From a checkpoint of a small mixture-of-experts model trained on Wikipedia.
Size: 11 layers, width 256, vocabulary 21615.
Experts: 12 experts in each of 6 layers, 2 picks a token, a sigmoid router.
Training: a variant of SOAP for the experts, 425M tokens, 6492 steps.
Below are experts of layer 8 (counted from 0) of a mixture-of-experts language model. Rows are named router (the router's row for the expert), gate (a neuron's input weights, with its number), up (a neuron's input weights, with its number), down (a neuron's output weights, with its number) and show model dimensions 0-255. Each number is 128 + 24 x the weight over its row's rms, rounded and kept within 0 to 255. Numbers have three digits each.
Before each expert's rows: "gets" lists some tokens that make up at least twice as much of what it gets as of all text. This comes from a sample of Wikipedia text that the model never trained on. Tokens count by the router's weight.

# expert 6
gets: " ", ",", " (", "–", "),", " –"
router:132210120124104127128159105095121133145119127126146134129094152111145132174117118152140160136111121150103149131119123116160141138163127142126121126129104147127140118115119133128157083138102128138152139124129123148175112148117123106081166131140130159100118111145137115102149169124166084124128124111182110116117142134121123090137120132126153108131085102163150119119144106124138120147169139112137171117163078172132144151136166132112107145099122107133129136145139117144121157125124121141108124142111133114132138150166121145145168105132129123078125109086114166077144130126134144148165088078138118132108135245132144166157125129153142111126097119145080137160142120132094099127095131117178143119161122157107148172087101201176161118106114128138146159134185122124159117132159110
gate0:111147125083150184133145141092097158125180106134099156125110104152155106119142167140175165121133165126170120108146159120128113138170133121132127105159140143121147122116145113174109067173113144141191137171131165130175132119147112132122124157168109120156136113151151134107112128134115137152146108079116170127124149121155129107140115141099131144139131145108144100106141113089150173125146143136133159118149172154091116132140146130163107157154098133128138132146105118146135127144106130147136129180139135121094121157136092119076115123151167121158097094160177163113130125173138126115135074139120128091118129141080163112129154129137151149085137083086116125116160165160120122142094151138147117083124195101122112130112104152138119108121117176158133114130141150124154159115127119
up0:140108159124157148110152137143136100140149108124099100147141092062121105141094103127103106096120125134127101147110139112142150146112116136117117137103121139118112105134138125159114138117145097130101093111085079142133145167157086109106122133107159101135122161109156172117144143126150119131134162154120154087109138115142160099125106126150179118119161115089098115132102063107122117128108161127124154144123154135118100069154091122190163081115093150115168134163109138096089111067150158130158127100131114128108111144109126139160101154107133104127191174128135067123133140137114136163106157123124168142152145163136101103081128157143120144150129134166142114119123124105130093154151144113149106102098104123147182125094132134105128157118129163096078143117133104123131125135090148
down0:163123140083105102134136108158137125141117099114101079154144148094138107131104127168097121123158128125147183167122097127161078132140120130104130118104127130119114107151129114124158105110160104134112081133098114146118127162164129138091106102110124145102108111147108142154097182154130157109122134143167144131150101143116116097145094098131111125133148131138163104134126134104140152125145109080101101082168120104145095152153118142145091157158112097131128069147093169102100146141158126096103109155070150136167103130166096140102122127093141158097135102103109129148108112142122126096159092132115102073130116110103139099126138113147177158100121108154084135145128120122076116087143123103105091121141113143096089166089160152131107137179125131127131123162112147104160125150124142
gate1:151114125161136059165095154162126134164118127111145133122142129124144091073156103163111143147118072090114141156126138069159156127126157151159112119166100137160164167140152092084143122126152116104094142132121117135099119131164160143133151072108142122132111125128137109142178154118111103131105092141100123110112096067102130189093132170169105109134115159159158122161094131116119097089116126133146149129156133135135139159126128139115099163139139091108147136124062139115149147169131105109109134082130087151090130139135110108092148158126100122099123138122077146121095117142149126134128127141099142149128154124128115140123100124132111136099136146162142162126120145113148121143121128122133123120167094138109116116159067155147121109125140122145133120082126151141143088187146130
up1:174125167180103087117153152130168141117118125111120123105141143126141093131155143172162115109119117146124101137097157127132130168131150162170146089176134109136125123106138084147109128129137115125135125120131100108135123129167096144114150088112160093118113112158135175132129140139153157171110105176161150140088141113136106136094129133134156169111138167153157082127130121123106114114178109112128149118152138141137141185120108152114092144123091141130148095139102092126129123111087143171157093149148148134154117101139113093107128101125138136145131154112107122102139138185145162102158135126104179123152149129178129144133121137149157113155139096169151116178121149161118147102099153111145097158170114135159123133119122131129117090104128115166190106117114104147201138134126161
down1:112162108124100136143065116152127161076123153132142122197123097159132150120157146078124129137146163153123135141135110112116143100115131130144150138153116139093132080084105116124160131134138140116115130131116119108112117086129168111125117150143138105114155124073105132114151112114116089166121092168116142093129139148105136145142110131108124133158090139107126135108130127111164167131145096124131161126156097147134104120134164110141126146161138122103063100139155121100129158110109116125182127128115115091097143098143132097190140125137113106108139137074131152138108148137100149156138151152071125062110163150133114161116103171094170162154106137106089106135106173157077125106096127135119127114130112088131093128110115143107135119151127102129157151156119148179081146114095130

# expert 5
gets: " |", " and", "|", ":", "-", " of"
router:115128131035149118153140146141107126103145129117131148157114108133141127143135105149134132083117121105153131124127113122109140131085110153147127154135119144139095131125106140151096161114152147153106114135134136050092139147133147114123118127127111090093120110155096093113153102137128173110135152146141126132125153104161111135106149077124107115150123125132166134125122098129130121109139125119087134100140109112139129166099145121111155138148148147146151149139124103138091129138091117105101142147165177133148136143132153151140116156000130132161114139124075133157139150116107091148111109155128130107121104021135131141161105107105119140120126149138164142143103130133174113140148110118098105120133119145093129110165120138080156123088114118137112145139146119120087127117153124
gate0:161155112187131152135118154157146146091104111093150117157070145142139156138107093112108122127169166108120112133109144093128164170114112175079132097123129105120134126090114125130127152149130137133133114125073108078126113151162068100132119118184119101097141135113118114115105113106121167126108136143098164124147150128151141146100146150182141135152172141126142131163112098127114090146106126088144152149172139154112154160115116162123152127147147115116103123106148140126104172121069125103164110083157127133147127132131145127104109100138127112148160216145119150124139112145142144140139125134170102165149110123103086101124119101127113151138097125131094139150095145163125134117101128119084097128151134162095132130122122116086138130122149102125119120112119133135069156166132094
up0:142123144132121137120090153093153095155131132112147101165130116114162105087119149112143107142149093157149121134156154117102109143141113121092114125088136155104116157154148097153153125120159120201126122169092129135140166119111122105080147115110102183147102117143101163183144159111145103113152108113185143111118096140147139124144117167122147107167131149121133087139110133170074132094108124154146115145115144156163163078147104110148114090125145128114150175122117070132105191102097148132082146153115123153093127147129122170118128142131110124093117134121141131121103118147131105135147113128140154150112141118111131107165135093147121147159123092089153110140071134127087098125101161145141144189140120155122140143154148097115179125122130093120148114132111117106124152148135163
down0:133095100142112136137106143122180023177101111170192108133106149125079102133139150127123098112113143130106116119118141110133109127089147157127126132142123166141139125129112135078101131117126148083161118123138098086147152146121125150134118100153140117124156121085103104128170118138153163129136159144110128144140155105129164139173167121140131113120137119160123134128137097121100092153122124113156128110108069129082100157122184144086161106141115100135095141132127109142069139146094132142104142126176131127144120105118165108127117131118135156128145160141098104119123085154103123135104118153159115151131155156124148103116168112113118131125064080100128133166092095154135147128104140112113146094129124184120138146176131140110149110163138132147141167112145141129133164127113121
gate1:103115130093096143137108133140113114168142090091153077146107129114146125146130111151091102102111114116127111128132109122114158162070154170089170136119083124123123127116132137120119154130113141130164134161128136140168151094080120130142119118144124099147116093157118118107160112108125068144122130077110126131115113082155151117102099121132147111135131144148154155134124131123135137142091134128136137065113143123117137161103180117098103180123106121159103100138116146139150148079150099195124107114139143116156116129124128079165107135090116134150100180140092169141144107139118081108162085103128145100159151117129107104161144154148139104124096117114111074102148170110099145127150161135119150137162118150142168125116151141103144103134141115145120157130093096124154072149159102
up1:132116160120125136133084121180143095074094102146104144143110141094168080128103106142103129138119080157124121091108125122132150079109156132145122132086120121144143153116105147128157128117127133119136127135161138112106107109092137132105097077145143161124110121104117148103162105155160099142115143114097080148150104134128135152113141163146129082119138117122145135125124122109105128119135171122136158067114141132125171135106174152137172134088123098126143108157165133158108131138147067152091112135136153139147121138155107113120108141100112114143117130105181107128145113092150131118127138185148119131141107113138127138124170139113146127115117120085118139185099131124111138075153190127123149143122102108176138185155138147123158115112082146152085150133118142079176076136130151
down1:135138082160082156139114110158169109149114115086143127136146146120154159120126151102128130100130146141090150168082143136147143127076096115073152125141131135130116095127104159113091124166136129124088147120125114103137134092133135103150114136130130149101109134148129157106111089136176154137105154134116192133112145157134100112098116127111119125089114124100117135146136126100124108099081097132122085127107132160138089132166115142118113140130106089150137116160137146089147098120154135161116125097121153168156097160136089118138107130010109124178167142110077097110139109138128118116146093118105094112125108113098132106155105133124146114177130144107113138105122171125100135175140132112098132106135124108117184127131113120137109103162142126135133177124126126127128083150113119

# expert 3
gets: " the", " The", "'s", " his", " |\n", "The"
router:114096140161163124156149105142108122056146132106136129135110113084150147131098105143135153158124118134075072105135123094095132177132130138128096121103141063124126148134112130143148121118102095123124130147138090129094113142133114145151149153167137141111100108144153110132114131093112173142138138108128099132117160153155111125123134109142150155125183122118087178113146096117122148133138111134089152144150113100152105147145173144154108103105109106146117145119112123152140165141098147093157115135129101109131105092125109134096092141148107087113125106121079138130111120135108118112107136116128112116159114013086109114159148123150096139116148156141114157136135168123161145142123116135176088135092137124159159107158143114164101089142115098155127080139153161154129145103115131
gate0:165111127161093110171142107089155102128080202145149104171179121133086071122149095120146121131109106128146103095145111124117167136114131113149133137106106105143164161130126149173152129115110149122095123131145136134109137135104095137137101112161092109121152135140122125115144156131112124106143143109140125146110154136134112127146118126120157085149116119111118157149115086116135139177139146146132146102177125162084119117131096124118129097156149152139094155144135115117155158100118181133180132077095089168100142130132101106140158093118129133120094131151118120137138136130121115129060110100142164116155094131113115123184135078115129156102109158122114123111176171126134107120112100148151134091082094115120163156117136124136118142144141121154100076135139167174099133133135090
up0:112137115118154131100115108104114115145138099161144162169078082154126113100136148140144071090092145120157123102128112122126136126131098099145173142103130137138148149107155133152153140152151110114096195135081147097125146126127159120102177110144160094125133111099087139111114111089094161139121151111143109124123165107141132128148102128115118143143154137138138137156137147084188111139127147137143148140101154127143154140160121105114093147118103121116106050117074133103143112124096045144110110130135136139153131135171150098106134151115128118120171108113087142123122121161140154119154143152101116160171131149129139145107105116099183130162112142128118117150125150124174130147110143136109124111135155113134183113159105105136138118135133085127092113122130151109157177171077129
down0:129065134124114099162141191135107180139125177156118138112162130146142120147124094168152149131144101093127161117133119120116132112103109148131109129131153106112111102112117120120121123139150119132130134141185152169116096131115107171108098115135074131095148080110149098114145160116135128140118065147126085152088153149179137112085162102150160140132157110126110113110104116099105190160151131133147136137128077139132150153155102109161151143074140146096130142162131125158138172099157095125145092131117185124128127126126101125171135174086125123140114142112133144150110127148143136130127118135168129117122165122150109095111105141144116165090138159141113150126137155160114107136138133108091086144140097136096112118144106128123120097164121169134185149142129110153128160160145135
gate1:125157112135134135146148133138117112150125142117147107068167107129101118117122143147141187123148145131136149158130122089129136142132171101129132112147097150115104118147147119124109155172116134157139064140138100096162115127123147135099111121151123090136080097089136118139122163171097125150153129135097138111137081128132141147072165143155125121183076092132179156132121077118143107081132124139174112123114127142125116122125137136184171170088107135087138126165135140128090121130122122157146149175154153126144139196154149110128141087140134130138130083116147085135144103094164151130147128149127084129159154116140107121151153186123174122118112115118151162126117081144122126101126085109116124111133124171156168106139117137149120110133100120131114117157128158112109089123153135
up1:144114115101135165092127073146079139142145131157136120148122159204117091130115115122083126125145090110109126154152137180178121120101175106171112154129148133162119153118141135124141110111178094126099091096115127119102109122091121163160139167129140112102118131131131118123089092155102121140122121145129141114116135118091108101125111143137142124138108119140146139122111169142153115122145132168176165155128133106132131119137114122117135107121128135117082134085132142098104135144142123154093098161090118099141149151067127115174172128099162073093097094155086135160180134145105141129134149109093072150152103126088111183162107131123145132115124147138128084147149113100142097137141099127158092132141136134157120137105131138137170129106087140114099109122164119107100117113123133
down1:130166135156140127123090117124174089089088094149090098147107129137122125138071128096127108123151100119130114168110065101143113103092105105144131126115101151141171113139152126123152098112153144096134105141127158148132138143174134086126139114114141095140117144129132107136146135108182154149103125144136136128146152141147107132144161123134148141138101151127094114115157143148147082160103086132108139152155144134128157126097084144155121122077127064075137127131146113168096089172084119139143137190126095120130150126108121149100129147120122133149128157120154139153126147147106148158078115082118081185162095122176104136122152134150135118121117115119112080139141131127106156100166136098137116145153147165134161115124101126117122158129095130095084144122141148162095164153126133

# expert 11
gets: "1", "0", "2", ".", "3", "4"
router:138132161096096101138130147185130129133119143144136129149098146139132119098117117111114117127143106128121103137160110140115189115105176100109111121101124146146114136084103083102120147100144136149132087108133139111124165137128154097103140118137125149076104137088147115107116098138129121143112109133135132104134077168108166142119177080124128132094128125117102133148108153171098129111144135211125179140138166163133113097120083167120141132157136126162144134153129123121134151116121149107127155145114163166128131096131153146122142137174116137171117124156144148167135133125129126108093084138122124124117179080104173102082138132142121195127131115111132148141123138123136149115108138121115153073142127151143117117122067074098139136161128165154161154151093082091096112140110131
gate0:149106117108153124090111158135128121123121087133110128142117119137155143153099180092159128142135117108118115153104128098160143120132107154128114138114147151147128099094147155169118202100103157099104139141117177124150159144147119103085109151128161106132155153124104148147080137180133130102156077126126133109092134130142143152141146165122130152102130152099144115109165154129115086097123113160134120161159121090157074127134154184137125155132123106094157134111115135156116141138087159182135085113171095163156109128134119107149073096123096123088151122113104117096160144123165156147095094110127109125149119112086142169119094099159132107156139109173141103156111146155137138102119074121155139141131097131129122143111094154150112130159107151122105132124105120106152091137145127
up0:127120099086144108109129090132160117097146183137129089127099126115137079101131117109107083174141148127153134143114170122152150091147126115154113092136142134105110154163139122137122167103119172078096107150086132131140105133187110157114102139134117128092148112124121109157102129136125164149185114137121107105095137134123168128101122160122131164124149082094100115122107131123124130159079101129147106123085161099146106075124131123108124067128118078131133122088116133110101208106089122110114096126117111128139123090098171110131122074142092105149130155122128095110135140133142111116089141130089146163125150130116118154138151099141161103148087115091113154129108156108103178136135134135119114134125149110123140132099109172096157139141128146105110159114127148131130127132134083
down0:100173144165122158123140128083115172132124145132113113133146150145148135120108161136120135139165137137105122080161100132118121127107122126138128158095110110143111114138140139126163128144110094113129172148156113124148104129124149155120161123114127154158113163181178142132122139098087113131122135133121106137146121157149146133082138136109142143160112157121119133120138145134070108143097161139099108133115140092134144151130146126176083149120139100118104105145147094157139139089157147128134154106113113150105150158070103127139116141106117163095107145106119137098095149145148136170140135083077143162159134203084117162145150146173194130161129118154096138170156177136133146105132151138150157108165122156142153155103167126154122126129105170113113142153101115105122142063125093
gate1:162153095110158143131146079143147142080119116139142132190128127172136130132106172113080098137114072110130165122152137138106124141111153142118165113082143120160146173138158122097116098132115188152159164088112119122133099132159113144117133131181090142109160110139159122130093140128126176098110130146127136129105120115129134118141113165097108134164093090073131133129158146106103133136114054142112126164131143125120078093108116135135096128113144157136144062128095138161106113111100132144116131147155118110123136115121137108137156129108132128145108103135140120119131176119136107127138068115139085107147122100139125173149116131142124109117117170128156126095140152130131128070137145153130103110136129122117130165168089157122181144147105138138135109104131193128156152135140101
up1:118109097113159146115141104124092129153173141105163150147135133151117123114102157097126110093160122154112106130123107105106143137101139102151094139156157169117123120125143125138127125116153144083135103152152130129144106144109112115103111129116143145141104164110182160119104130154109155081130118095122093087085083103142156177127106162126088147182130112122112137129144140108107123133161132125135131085126111136091131115127149127129145118098181115130099125145115141142143132132137132127147076148154137173121118112070112158174137169112161087121198134142154123112161114095080104124105103099088158141127120099094127169153125147129139103104118116079137148143152159164155192147097151140109117123164150163162123125113113089160138116088117127163103136118148166130125136129096163
down1:191145070137143126115147128095107100129130124148140141129150107086138155103120090112132136092132151138110099119089085121119125153113150105100101123092138145140131103141093123138107117115111084151135085153130124109138081148123144110117144151104108130133123097145120166091116144108098107087118155170098193115144165104101155145136134130148134164145088132176115195085179114133101124093126119141155114120106110127082092158138114120120100135145134086129152102117142106126149166157141148119128111113114159157157103113110113165154155129057123119122103117138174113118120135136171162144134111122122147170146157111099159124139119108131086110149158135152155105107110125118130149129180098161124162156123118130135150160168119165108147128113156176132126108107129112108142116160116158

# expert 1
gets: "\n", " |\n", "-", ".\n\n", "201", "\n\n"
router:094151102136145148119084119099117126117104138108140116114160116079102113140145080063100136133150124118106122112131136142110063120142143162121153116117122117135144164081144132121117176108145127136116118120143154133138158131183083122156123144105111102152106130113135130150135105126152179120150090166109100150132125151162142146178141135133136185094125135175126121108137138084168107138180118101104096128144147121116124144160109129127121100150134135106143116146122140123142112120092087130091124153135093084150134144105140133150121164080141119148132110144130119146163131153110134145069153173144121116105168077131145126130120141119119114118080135093131159177114091092144158121150122162094123087172106073129115103124133123142102126086094108149130152145105152174122137123106169
gate0:090107122116124102145137142116103122139123138121143103119112140131098117121101117108083120133123152138111124141128116110113124121126144101120168136173171113143110104138104156203140156133164124091118118115138147112121139112122142085140120166130148076157114104096125156151099137147120107086149071124162162139121127119133112148099184131134103131087124144121089138117195142141153104133126113153168093139189128153117156148176128114111141129118155144134131151181130158123123123126117111146111137198191094135131162146126073101117132147138091170136115151148184148118146142162130165132130088153097095160119088116135147171133140116105109142110098132115134135144099109096123116116161103162154140110141105129132110161140104113127090119103102115135143093181113148161106131128127170
up0:136105120084120085128119135118156091107130120087120174185093130096135127160099130127130113161149166148144104095159100086148128160102096127145098161188141151117107103140176069163100143125103158083121113107126146128140144141137150113189121080109142096121138159120156184144139124117122117081110153157126137143155115112098167130156180115093121179086104134096136118095166071171109134119150132165150114152111121099144170151119099142135133149099149127138133145122140116137127109130131139144118152130137107118120149114148106120121174178117119128127169115109145118126111128145133172154151086126097099121130120124147075076129157129109119118105132112103101125148141137136131154152105121145108097142132116122148104118117155095156102148163151108145118138152097153144110111122122145
down0:114154147152121149171120125140110168153127179140132138140137135114132140156104137117163114125128124114144104136158130109145128168104166172166148148119151157149134102136131136165117175120102106192131090147142115155129132144142110104102119159107122122109103133139099155148130191103119104130128136159111123126090159118143107160103115160139157165138131100096152132130076151113076115157144105131147150106160158144140145097092111165146141099137123076110133138108100130131112134158102160089122119125146133168125141132139105141159109183134123172141143117122099130115183102130167151122157128100102121119099149182117167111122137106131130126093110139134175137184139118152099104159135158117104141127140114127132165085105149141100150107145131161164089137153087149144207145137150126
gate1:139128144119139062153152118140134138114144176158114159149143115169167137140147143138133118122142133128175163102126108141155154127080150120115139160146177113153137143149118118131142099119105130102154093102181141113165119160107153152137092117154115133077145140119140149124129143138146168153141153152125115129143128140118101127136150134120151120133112099109093156125130127181079117147116135088093130144134081148082163168143139142145103156138119082150145135135133158134100088152126136149104136132119105151127107163049139142086129121094129127109118078119190093108120131123110131125148128131122109144116110105105106136132113140115129108075148110167131123166161117140114075083181134108161105116107152113127155106118081117130146147107106165105153070178161130126155134132149117
up1:091120127142114137099136118156149146125128136118099128101139114129103068134127142125137164132119138146188134154100143136184106137145113112134157112103123120136135108135077160148080154141102093153106151102105131161140110091125105125085136177094144111161140144156123105091104148156143123124164099092124152138149101100145129146118112075128172140116168114106106152205188140101096126116135148146137180147167133131132114102141174112124169092123127118120077143153096163120114142125164146122109152137124114111157140155147108128117148143072122078138164110095117139152123126140115126091114140159075117118132097150140168122138142118136127150113125125150117134109132143162119114157111115148121094119124136127132148150123108173120122138115178081131131148083113100135125126101060150
down1:061112164152123107140128153136144130107093122137084146125152128101129159078079121098141122156152163120111102176163132105162128134120161038127137120123143155082117108185089124160116147135128111145176119132153097113092130078115125105128135126097112113111159115119116083122137099162141115110180095138121117097173129167158121095122106112153117142111142127136166129109087126118150142129078135145151093136135134137104137108103096147160176118087159113158112151157113116121145109165126133124156137129095139141104144131157142098130116137109143104141143178139149129169115114157097134133114101138133147167107111087149129111158139154097171121127147121103114148138094099102130130140164094117103146129101124124131138136108103148149139121080111096155145136154160134108141142097107158

# expert 8
gets: " |", " a", ";", "|", ":", "=="
router:122100143105169115096079163103103130149156133095151111143128121125101135119141158142093095082109125163151172151142132126149144116170117182137104118112143109105138124119169087080121118123123121126126105135135149106093068123147134117166107103126126109123099133107111132111138169114111155118131145144161139164113133122115119154162121123105135091119162120144124204119136112140115092138166095112126106154098139137096134083128172136123104158157190154123142140146148112101097103113153108139133150132119219144131146153110129120108102150025127121141122122133120122154125142127125098144125110153167129143152120021133118148105089134122145145101106134130150136120114123152112150126114119115126159163136123133100151106142135163131146110115128124116123116147114139136117129121134098
gate0:122147136109161129077146148136144142126157101132108128118116116122115163155126132126125065131123187093087091125086125123144148133147159102130150095175166112125109137125093120109164148108099126175149105182104077159176148124115144118079153137116143087144136155148145136126147141133145105120152147119101138081153114137118128094142132122153098102057094131124145109107073119083155113128129154155141087094107134127155084148120127103130132086113121122101139146155139149169105108143148116100158104148087145125157150117143124072116092097131133154130171159122142125150146162108126154108087087118120175097141156144151130107134151104150098148173137123132140123125146167149155112141119120145084106111135125158131154105104140110114139126155142108169117124147131110135169120157120137
up0:085151110180127102163107114122113141116109127118091137123185149122180136150155143152153172137139140142140137140118124128108138108127104119145118144119141132096178152095103117166114089083135116139125132166135113141116164119107140119125086103125140172132102139148130108139162102115140136121112137128120134120191128118123109170123100124138134123145132145094135113141122158138140142121121144116108128145154169087150092126139124117190142110146103089171168103070111076163150115157146113118110135109120108155118089113127154135157160141166083086139128138117135145098130098136164140108144127142115085076116094163170141148137143135174089145150157099133117125185092142152086167104126144107139161126124126117163118145149135118156080139106091128108068136148169103140149122155132136
down0:183122126165122131143143092135151061165102102120153127149119141114123144138173114125133124095129130158104126127133138139141135112105126121125122137123137149087136069100166114110145121092129082102129120154129108110111157119146147112149158159131133102148099133118116145141192148121142144136072140160145147123117140147122131119152171144152174124116134163098157129128122086126142175145090145089166116143072069122134143147104123150110135139153112132151156135125180082132117127137117113169116119132142146108131106116126143131121169105115154161168128151116123104150104138154141100114122138159166138108061115176147116166124136097147135144133107144127164107156113093121103075130127141106117128137140120056116138166109103106120129114159155132082151146162124171102121150108090080
gate1:145119111124080137109123114152118138096167137146101135107128104128099121108150130136103141112149130178108111133125097135133136140156147123080087141149128109118094111160101123142120130145152160093143104100117142097121105129163128121125150135106153133140124135118121185171119147161139108143139125161139085122079133098075150099146141125134098144139149092106127153163124148173129105104079116166158141164139125143138133178109124129157080126116107159125143173140149175070104105078168097130140140121090113130121148126162100141127125138124132093132092107093144098142092145127149115063123101150110128114145097102072097134184078152172147101115104114136140110141106122083114137140132114080118101146139131140095115150122097090089117139110103131121144153128153150153093113118163127
up1:100109139132157129145129138092131130126128123103098119146159146138150135141129183105103119109129112108144149144161159148113133137120166151110117134123180113110129137143150153110133106167129150099107099115133138139114101141152104106172123133175136152115139163115147079119114136125118145130168136109121154147153091163142112110134133117122105073160150099128125111129118154109117096104166168173081121139069107107116140115124131132137102151112135097159088112132125127118127110080116146163136159139097140130073132094116121197158124088154088165138124106136146114127164077101112107138134165095176134146094107114135069109081135149071138158096129126121094134128125155128133137128121134114173097177089156096117088120117152114125114120124116128147132128169059151164116132117155131
down1:076110152139108081114135123139159125140109111118119121093130115123122142114098117126131087100120114162055134094131089119130129139108146102112133129146112139150117126100121116128132113163110117142160138106145081117114118111096101133077118125122113145123124112159109144118163161139134113125123094126138122110150133146083121128119125132069089119111135150165097132146099121133107138123129136144141111149127123174114080147129123125098081112080138096139177167168141177115093133118102115151174129190091124130113151115120139161155108090093128155165122133090138095100159144137154101139131134105139082121143119128181123123164155193112118144102169147111143090122089138168153120103096106174115128119146108096134113196132114103142148110117092104122166139154103112156113104144164130

# expert 4
gets: " in", " of", " to", " for", " on", " at"
router:148152095134152145085150176150152127145062131109121169135115113124144151136134176101117164150198110096140137164119138105155147127116132146131128182145131091115104138131153111080146153142161150120146127094138121123121102127128173122141138123082103150088139126117121114150139157119134180138134154126136107166139165118120147119131136120115100126110195146116145071128128118171121144139121098110138155112142149084062149115153102111102105150115115096112162094148141131094168120141130151078104137156120109173077162147120104155134061134127112082135182106162100105132135138138149126109108120151173097146122145146131103106142117123103147136150134099099133123124140148158141112133159138122133138126122133143140120120126160142104119120121159169122103122097160128145138139146073151
gate0:141124170127109113141147095099160145163082151140135198122139139135160165126108118180116098099145106116115152118145134154094124129148081127121076138157109135118116132117162146144136099092116149190142152139110155113093143158096119146138137088151086117123172127148154167136124085133146146143115077135081124138090160126166092128113111131123166131117102094175140097097149154138132122151138173127134122153126122139148136091139174147124107116170092127103152124097148119103120128126138119132135116130114165150142119085130140169121109161155113157138135134114147173129117120131126114148120135133148112125140076108139145133134148114175141093120124155122126109125121102120140126132129184108147131150100157142123129199140177143132073142073120139114101165130150158170096117116165130
up0:085163177153141157147088154125143090143167158152160121131153083103150124112139136118094108152098127105136094120161135097114116126129152135133171122117095149112153114131144067124132130180113088135143188161124138152107147157122093137097119141152124130145197132158105132095093091113169159125127119119111086184149162156130114125131126138137130143075102114149107095117102113107112123119125110128148139150158117131130161110119110154128113097099167124134158109113109090160151121104134131089083127109147126140153161111151102104119109151126089143138126112116117135121105116136130118067148108142121145141149113139117134135136127108160156117136194129108118122129135120149138106121166135089144137129097125112152148135107165149121198071148135161150138063119118111120139080121138148
down0:122092148159142096152102139119083113116122103131134121122142131159135108111120144141131157126096149096094121139163119102168111093131139160092133184153160077144102103131102123091138143159156145137163122173159127155128127172186123112161100136118131117175094122133089174141149151129133095083143102162124152131132142159171135128133110144144121132135086101150082103155161108074113122143112125139139131164100125165144099099131115132113124140124173072131112175143109156131143129091149140144128067124165116122141162144138097122181171148138121117113178118127117153129116120138137130125142143095143131113125129130130131082106134144152117096152134092147119122124203147149142113120128077129084155140147165120109194122106141121107119129120109105139119106130120103122104136149156143
gate1:093131089142111145110136144143098123143141157103113152091151136093118131128092110108154123119207132111108087127122099150138130115155124187099110123094106144133125136145135112150153149156112146119100180113097101075121115106129157129113147142164160140140093125122101099094091129096115135127117072111083088140126141093126105116117126113118138130115114167144128116127175156137100155141121164157147123161132138114095120111089115135133140158087130127098143100146136127106148101087159134152132117156143152121104123086129135123136134138140147117123146125155117122104119109144077140141133087142129123128128177104125123096145113139124143102141104130171145121072164136137108160111124129138107089125137106166129067131099165175141153112147078146096092161151153068083146119144084167
up1:080088166153140152136113118100105120109129174188111135109139103172066101181144145131137105097129128086122090151165164137149126122142146131113127131176111131122126153109091152166130117138147129125117145134093131101147131093145105138139134142113174182116148125112132155140147130151158148164121128176132115115113154119170115129070160121120119145116114099167093171153137166106141155136133151136134119121152100190139122129189149121126119100133137120139128137134119142122132100169143102111175164114136139112156155132139131088104153086165142122100103127093106139131113133114089141117159109168157137165150127133133145129148129115143142151123118168163164110123139100116132159089136150072098141158108161163144102136151128116152171114150137148125122171148115134087162126108139161
down1:137188111091115123107129137108103087185167131138180190129159131120123116148107107101163080151153117142127161137146106185102066136171142128099121091139117142141137115140123121071157123164144123164107133108104123125129141153112125140138108141134141120132105144122061132136132110142149113131121124101156114159102127110163122121122136129107094160111113118121135113120118101153130169104119113140111147105161144097132125129154114123142117084119119159130136123128168125104162095123129180144083155141131115157124117157134141149132124102137109129144120147126142125110115134127140124187137121139049168148145099124110173118124152165160160142118157138159169135113132171100169153116062147091136118108121156153156126160108100144088123118126125137114140152137140087121122168127173167